{"num_hidden_layers": 14, "hidden_size": 448, "n_experts": 96, "experts_per_token": 8, "d_expert": 64, "d_shared_expert": 128, "hidden_act": "geglu", "moe_layers": [4, 5, 6, 7, 8, 9, 10, 11, 12, 13], "router_score": "softmax", "normalize_top_k": true, "routed_scale": 2.5, "balance_loss": 0.00228, "balance_bias": false, "router_z_loss": 0.001, "init_std_router": 0.0183, "lr_router": 0.000415, "vocab_size": 8192, "norm": "rmsnorm", "norm_eps": 1e-05, "tie_word_embeddings": false, "optimizer": "adamw", "learning_rate": 0.000696, "beta1": 0.9, "beta2": 0.95, "max_grad_norm": 1.0, "batch_tokens": [65536, 131072, 262144], "max_seq_len": 1024, "train_tokens": 1212000000, "max_steps": 8369, "dataset": "wikipedia_en"}
Below are experts of layer 7 (counted from 0) of a mixture-of-experts language model. Rows are named router (the router's row for the expert), down (a neuron's output weights, with its number) and show model dimensions 112-223. Each number is 200 + 40 x the weight over its row's rms, rounded and kept within 0 to 999.
After each expert's rows: a language model's description of what the expert responds to. This comes from a sample of Wikipedia text that the model never trained on.

# expert 36
router,206,154,294,240,169,196,187,82,184,227,124,260,181,222,213,185,145,186,154,158,235,208,227,221,184,119,248,218,223,165,167,155,180,153,181,256,202,227,230,189,194,181,247,105,171,268,178,269,236,247,155,241,262,189,188,269,198,213,158,206,206,240,238,226,249,163,168,235,264,221,186,168,227,190,237,272,243,174,217,185,243,132,224,178,119,204,298,170,200,231,266,202,188,159,273,181,222,182,246,135,186,169,209,169,212,159,233,202,248,204,231,265
down0,193,168,277,175,190,165,220,307,146,171,156,207,214,170,164,316,212,197,186,216,187,165,137,139,221,196,225,204,226,263,230,238,247,179,218,251,253,200,205,185,249,270,165,216,222,203,120,169,211,149,226,310,145,196,229,227,214,206,204,279,183,143,241,233,250,180,270,189,158,201,220,179,150,222,200,144,200,215,203,151,150,241,127,158,283,128,193,156,247,134,191,166,142,209,174,229,169,198,219,170,231,215,223,128,164,238,185,274,151,123,182,162
What it handles: Accented or non-Latin bytes, coordinate symbols (″, ′, ﻿) and Spanish or Hebrew name pieces, e.g. Ś, ño, She.

# expert 47
router,146,170,219,263,211,250,250,144,185,231,165,262,141,252,213,105,221,236,221,132,238,174,239,263,168,176,194,171,203,182,120,136,215,148,122,219,214,255,205,193,165,170,289,163,211,222,142,213,208,242,151,129,254,129,150,239,167,128,175,213,172,232,170,288,196,170,212,227,243,264,205,164,211,159,209,228,245,160,210,186,220,167,219,192,153,217,256,189,210,166,228,189,175,155,266,185,232,185,246,213,150,227,198,189,267,187,119,198,199,230,220,200
down0,159,221,217,208,193,144,210,177,197,192,158,219,209,219,200,126,221,219,115,160,217,224,152,144,216,159,269,171,194,184,124,279,217,214,156,174,171,173,221,168,161,193,178,181,172,180,198,161,221,164,158,179,175,147,219,137,172,233,152,238,151,251,166,156,216,200,342,197,170,162,159,194,203,220,258,203,244,184,232,188,197,242,198,257,269,198,215,148,205,232,170,203,179,191,216,244,168,128,219,187,156,232,194,220,130,151,227,192,277,157,295,244
What it handles: Word starts in species distribution and geography passages, such as Vendée, Gulf, African, Amazon, and pieces like fa, gen, ven.

# expert 39
router,130,221,165,190,236,178,256,155,261,215,223,278,160,251,220,205,186,279,205,156,241,171,214,220,146,222,220,219,230,177,143,170,145,155,188,239,224,252,174,192,206,180,226,156,206,169,171,178,196,202,124,171,202,136,205,243,186,146,139,245,219,238,171,222,233,168,277,219,302,214,243,254,247,209,275,234,224,212,220,270,177,221,234,198,171,170,249,169,201,222,270,151,192,177,216,178,228,144,201,221,131,140,156,167,241,180,183,154,232,203,202,201
down0,191,139,208,170,289,203,183,167,166,162,248,194,196,153,145,160,219,156,149,173,196,216,238,265,265,288,215,235,256,237,169,234,215,175,274,195,130,103,270,207,234,179,233,187,202,234,182,159,134,249,234,225,154,193,235,185,228,186,140,182,182,126,158,202,222,288,225,207,254,230,182,235,285,189,204,224,207,223,202,173,235,230,267,187,201,161,256,194,195,100,177,193,223,190,192,191,246,216,170,161,211,200,149,248,206,191,179,184,316,168,246,198
What it handles: Nationality and title words in biography intros, like United States, Polish, Singaporean, member, appointed, plus name-initial pieces.

# expert 52
router,185,202,211,252,258,233,244,161,283,247,179,198,169,268,207,171,141,186,206,168,271,159,226,204,200,200,236,184,218,161,175,153,174,169,175,243,193,254,210,194,171,160,255,171,173,212,161,234,258,238,181,190,222,215,161,270,237,104,193,265,88,236,176,221,163,157,248,274,220,185,174,162,236,221,200,206,224,158,257,166,206,264,215,220,180,202,247,148,273,224,227,152,159,195,231,183,213,193,211,174,120,209,185,212,241,184,187,155,192,207,244,231
down0,196,183,191,163,168,200,217,166,225,189,195,194,316,225,175,142,229,151,243,129,230,216,194,168,167,257,197,161,237,236,163,100,172,229,197,275,227,238,238,162,169,235,221,197,141,260,201,207,260,173,226,133,230,199,77,193,248,259,183,123,201,156,180,241,192,256,212,229,170,205,162,236,161,175,215,245,200,89,166,162,196,170,209,181,252,212,161,177,173,209,177,167,205,237,181,190,205,205,138,245,234,170,197,232,204,216,249,203,189,239,203,218
What it handles: Tokens right after the or The that begin titled works, book and institution names, such as Exp in Expugnatio, Dictionary, Book.

# expert 9
router,177,202,241,249,223,210,192,156,242,274,138,225,193,217,284,120,148,240,245,219,217,169,200,239,201,192,224,216,239,174,184,193,154,150,152,215,197,212,167,187,190,199,242,167,172,242,196,272,196,253,166,223,267,199,207,167,205,169,156,230,166,256,174,191,187,167,190,273,248,194,155,162,267,164,243,230,231,163,210,219,256,161,250,250,174,268,232,194,261,209,274,193,208,133,224,234,254,143,215,189,164,200,216,213,210,171,178,166,205,247,205,180
down0,254,220,172,244,193,260,213,106,187,162,220,171,222,281,241,178,254,254,213,147,141,143,236,183,278,204,171,211,204,134,212,142,268,197,176,227,219,218,269,169,137,116,221,213,165,197,208,211,268,300,199,174,203,218,203,132,188,204,232,216,142,205,197,294,177,219,235,219,168,220,244,212,128,205,145,254,217,234,181,233,187,186,191,216,240,190,223,141,152,302,227,194,237,233,299,223,310,224,253,183,142,228,255,209,243,199,118,218,170,217,195,206
What it handles: Punctuation and pieces inside parenthetical translations and non-Latin scripts (Japanese, Cyrillic, Hebrew, Arabic), such as the comma before Кош, or quotes.

# expert 20
router,177,219,237,237,232,249,210,138,271,189,169,221,136,203,195,138,174,264,218,186,206,183,235,221,285,191,277,139,271,187,182,180,162,177,165,191,248,217,165,163,183,221,241,158,163,199,163,215,259,186,144,124,222,184,183,243,208,176,177,199,214,252,197,249,269,145,195,232,232,277,153,151,261,132,206,299,228,126,223,230,251,153,273,272,154,195,227,147,234,212,250,183,123,201,256,201,246,209,262,213,199,201,178,130,183,234,228,187,178,226,250,248
down0,187,233,166,134,244,157,230,244,206,188,175,197,213,219,154,175,240,201,145,250,211,273,188,168,152,133,261,191,181,218,164,213,174,149,156,226,222,213,205,228,224,142,157,173,300,173,244,182,248,208,143,157,253,218,206,236,183,191,219,100,115,156,224,179,181,160,125,180,241,233,217,241,176,217,247,226,217,216,148,205,224,229,248,183,238,143,212,157,256,253,208,215,149,162,178,190,170,181,239,184,169,202,155,163,265,208,161,177,126,195,181,131
What it handles: Prepositions before dates and chart or release details, such as in October, on the Billboard chart, During, and opening parentheses.

# expert 41
router,206,177,257,238,216,225,178,151,215,204,150,164,114,192,239,116,252,239,214,156,237,130,217,226,235,185,298,253,267,172,155,142,159,145,208,262,208,181,195,109,207,173,217,169,176,210,153,248,246,268,141,200,217,158,167,211,203,143,134,207,188,251,133,210,217,126,185,280,220,210,187,236,251,160,226,211,270,161,185,191,162,229,234,246,172,217,229,154,244,261,225,188,157,151,235,168,265,184,275,162,175,120,146,232,193,173,216,148,169,176,212,201
down0,222,207,179,180,167,282,89,231,190,232,216,176,245,154,187,270,162,193,222,267,195,244,186,210,185,245,234,222,162,194,228,203,181,147,237,222,173,216,165,217,151,218,252,245,271,194,166,267,294,271,209,248,170,220,241,193,216,175,189,138,204,321,285,335,214,257,181,209,213,210,139,128,195,175,142,219,192,239,221,220,210,204,248,206,210,179,220,237,209,268,215,158,153,189,174,241,237,211,177,183,177,217,208,176,156,213,209,185,201,216,125,160
What it handles: Inner letters and byte pieces of French and other non-English words, such as régne, orchestre, Hebrew or Thai bytes.

# expert 50
router,175,161,214,281,233,210,270,151,211,207,165,220,155,263,187,117,141,209,169,155,261,198,218,227,201,218,242,229,225,199,199,197,166,171,185,275,244,162,122,197,199,195,212,210,197,167,138,168,204,157,152,289,239,181,168,263,232,124,175,232,170,187,163,164,187,181,240,182,223,206,208,187,234,162,213,208,253,188,216,212,220,146,212,203,144,204,251,172,269,216,254,216,223,166,233,231,214,195,219,224,131,182,200,217,235,198,171,138,278,295,169,253
down0,224,129,219,141,122,262,188,143,222,148,176,172,205,159,147,108,162,240,212,168,261,182,175,278,266,173,226,290,129,279,122,196,206,206,160,179,164,117,173,118,173,175,164,201,218,263,239,246,229,202,178,202,142,258,269,244,230,251,206,185,267,261,194,200,246,162,226,241,227,207,196,148,182,161,144,303,154,222,292,224,198,201,210,179,158,287,233,175,209,190,279,156,218,158,215,180,84,127,139,241,116,202,208,215,245,214,197,232,237,192,232,172
What it handles: First pieces of split words after the, of or a, such as st in sticks, Ma in Mafia, micro, poly, Gh.

# expert 56
router,184,127,205,212,230,243,213,161,226,221,187,228,137,229,217,128,196,182,232,158,262,171,191,237,265,202,216,172,239,147,149,156,173,186,157,250,203,240,188,185,224,130,263,158,196,222,127,221,235,248,134,126,219,154,214,198,205,120,179,248,155,258,173,203,187,177,263,154,252,158,216,214,246,183,195,225,229,167,252,212,203,225,245,235,181,226,288,156,229,201,261,181,190,157,194,153,247,185,230,144,107,211,218,132,210,205,195,126,238,183,233,249
down0,126,168,111,160,185,233,222,208,125,215,210,257,161,218,165,203,153,250,164,204,223,179,241,202,204,170,195,197,147,258,183,224,146,188,237,181,215,207,161,200,242,125,185,169,173,208,148,211,170,193,179,216,162,180,156,220,188,98,88,144,186,147,173,184,301,195,244,169,151,176,219,236,222,258,209,213,263,226,157,129,219,246,112,287,206,294,172,196,220,209,235,179,297,211,158,160,244,229,215,206,175,188,124,182,196,159,270,193,188,177,191,251
What it handles: Articles and first names opening noun phrases, often after a table pipe in listed-building tables, such as The church, a, John.

# expert 2
router,212,160,185,218,186,214,182,144,222,250,196,268,156,220,237,194,163,216,181,137,230,150,228,242,201,191,179,219,296,103,180,167,175,135,188,245,225,233,223,144,213,141,225,181,180,218,150,234,218,279,112,180,243,152,122,224,205,173,137,203,166,250,159,194,223,132,223,194,264,166,248,139,249,189,257,216,262,151,231,224,205,210,242,217,188,188,279,178,231,207,290,216,153,151,217,222,243,134,224,134,172,167,190,101,212,201,174,201,239,211,244,192
down0,243,196,234,190,191,172,241,185,176,133,227,237,239,224,215,252,185,186,258,153,226,196,145,167,138,277,133,205,179,97,216,209,179,166,219,271,234,244,262,189,170,234,244,209,269,146,203,127,208,201,231,208,150,190,219,233,249,199,188,227,273,176,127,218,204,208,294,206,143,264,164,250,213,191,171,210,211,202,156,252,190,195,198,261,305,125,119,168,182,125,229,185,247,246,205,230,208,197,148,178,191,181,223,227,181,298,160,172,164,159,138,195
What it handles: Punctuation, digits and name pieces in infoboxes, coordinates and lists, such as |, °, ″, ), and birthplace names after born.

# expert 5
router,142,136,278,219,192,210,188,134,247,203,177,222,185,310,245,159,176,214,176,178,208,147,169,260,210,147,263,175,272,155,161,169,129,138,157,241,247,216,182,148,196,197,254,195,216,209,181,203,181,185,216,202,181,162,215,252,216,171,187,238,208,230,165,231,286,141,242,218,205,171,175,164,231,156,234,223,250,199,166,193,211,204,287,256,180,223,214,217,233,183,240,240,170,119,230,177,291,165,208,199,168,178,174,198,263,144,164,191,242,251,215,201
down0,209,142,162,193,199,207,194,116,253,176,157,198,207,322,255,206,204,199,210,205,195,151,187,206,164,160,157,83,249,173,189,215,165,138,160,199,134,192,191,121,145,149,228,226,186,171,254,209,200,252,281,187,242,187,230,226,194,143,248,247,286,190,270,190,120,183,221,220,205,222,225,260,180,215,221,250,226,203,42,200,191,192,192,187,241,250,250,276,244,169,146,195,153,192,229,198,159,188,215,179,178,269,199,191,221,205,289,222,192,238,158,163
What it handles: Later pieces and endings of personal surnames, such as -sson, -mann, -ić, Johnson, Williams, plus table pipes and list dashes after names.

# expert 6
router,126,178,231,238,248,227,229,143,271,240,173,207,179,257,250,164,228,244,231,155,243,177,235,226,258,213,262,162,279,143,165,152,165,142,184,230,202,240,155,144,235,169,245,150,158,207,178,248,223,216,135,191,235,128,149,232,276,174,170,280,186,225,184,212,251,146,233,199,273,235,189,144,221,173,245,220,230,150,236,206,219,133,244,276,147,234,280,155,239,193,238,159,165,175,221,179,247,186,222,160,179,170,153,195,215,184,189,178,174,236,220,205
down0,224,195,183,181,217,153,168,207,233,134,241,166,206,185,250,226,172,193,234,205,241,212,157,162,212,191,223,193,299,196,264,210,154,178,239,225,169,186,178,183,190,162,201,271,218,244,195,222,264,163,201,159,138,169,198,260,211,168,207,202,185,270,196,181,208,175,254,153,204,191,234,213,201,175,195,217,178,118,212,208,228,195,121,183,240,203,159,186,154,186,189,171,175,203,207,232,311,220,195,164,203,217,212,228,220,273,245,147,128,236,240,206
What it handles: First pieces of surnames or place names in paragraph openings and results tables, e.g. Dr in Drechsel, Ab in Abraham, Br in Brickhill.

# expert 0
router,170,205,189,266,238,228,234,134,243,186,176,251,193,193,227,184,194,205,237,134,203,121,224,253,243,197,194,205,280,111,166,173,185,191,180,244,235,224,209,182,286,191,209,171,152,223,198,185,163,264,187,193,221,136,117,202,228,237,157,182,215,225,197,222,236,174,247,254,288,168,143,180,224,143,243,217,266,196,227,171,233,217,211,256,157,228,281,181,264,219,291,190,122,126,201,184,267,133,211,147,183,189,130,190,192,210,165,128,238,223,201,179
down0,204,227,269,319,206,161,194,160,244,197,240,215,258,174,257,202,179,154,247,195,213,163,147,246,206,296,243,247,199,215,301,228,140,178,189,250,216,205,149,145,222,201,181,160,207,163,167,256,232,271,209,184,157,189,186,201,224,176,203,241,238,153,192,245,269,169,143,210,190,220,228,133,171,238,200,238,233,226,230,164,142,266,154,238,252,183,260,257,211,231,180,214,237,182,220,200,225,185,181,198,197,206,204,198,240,151,179,176,190,157,252,202
What it handles: Word pieces inside personal and club names in sports tables and squad lists, e.g. Py in Pyyhtiä, Ro in Rooth, Sy in Syberyjski.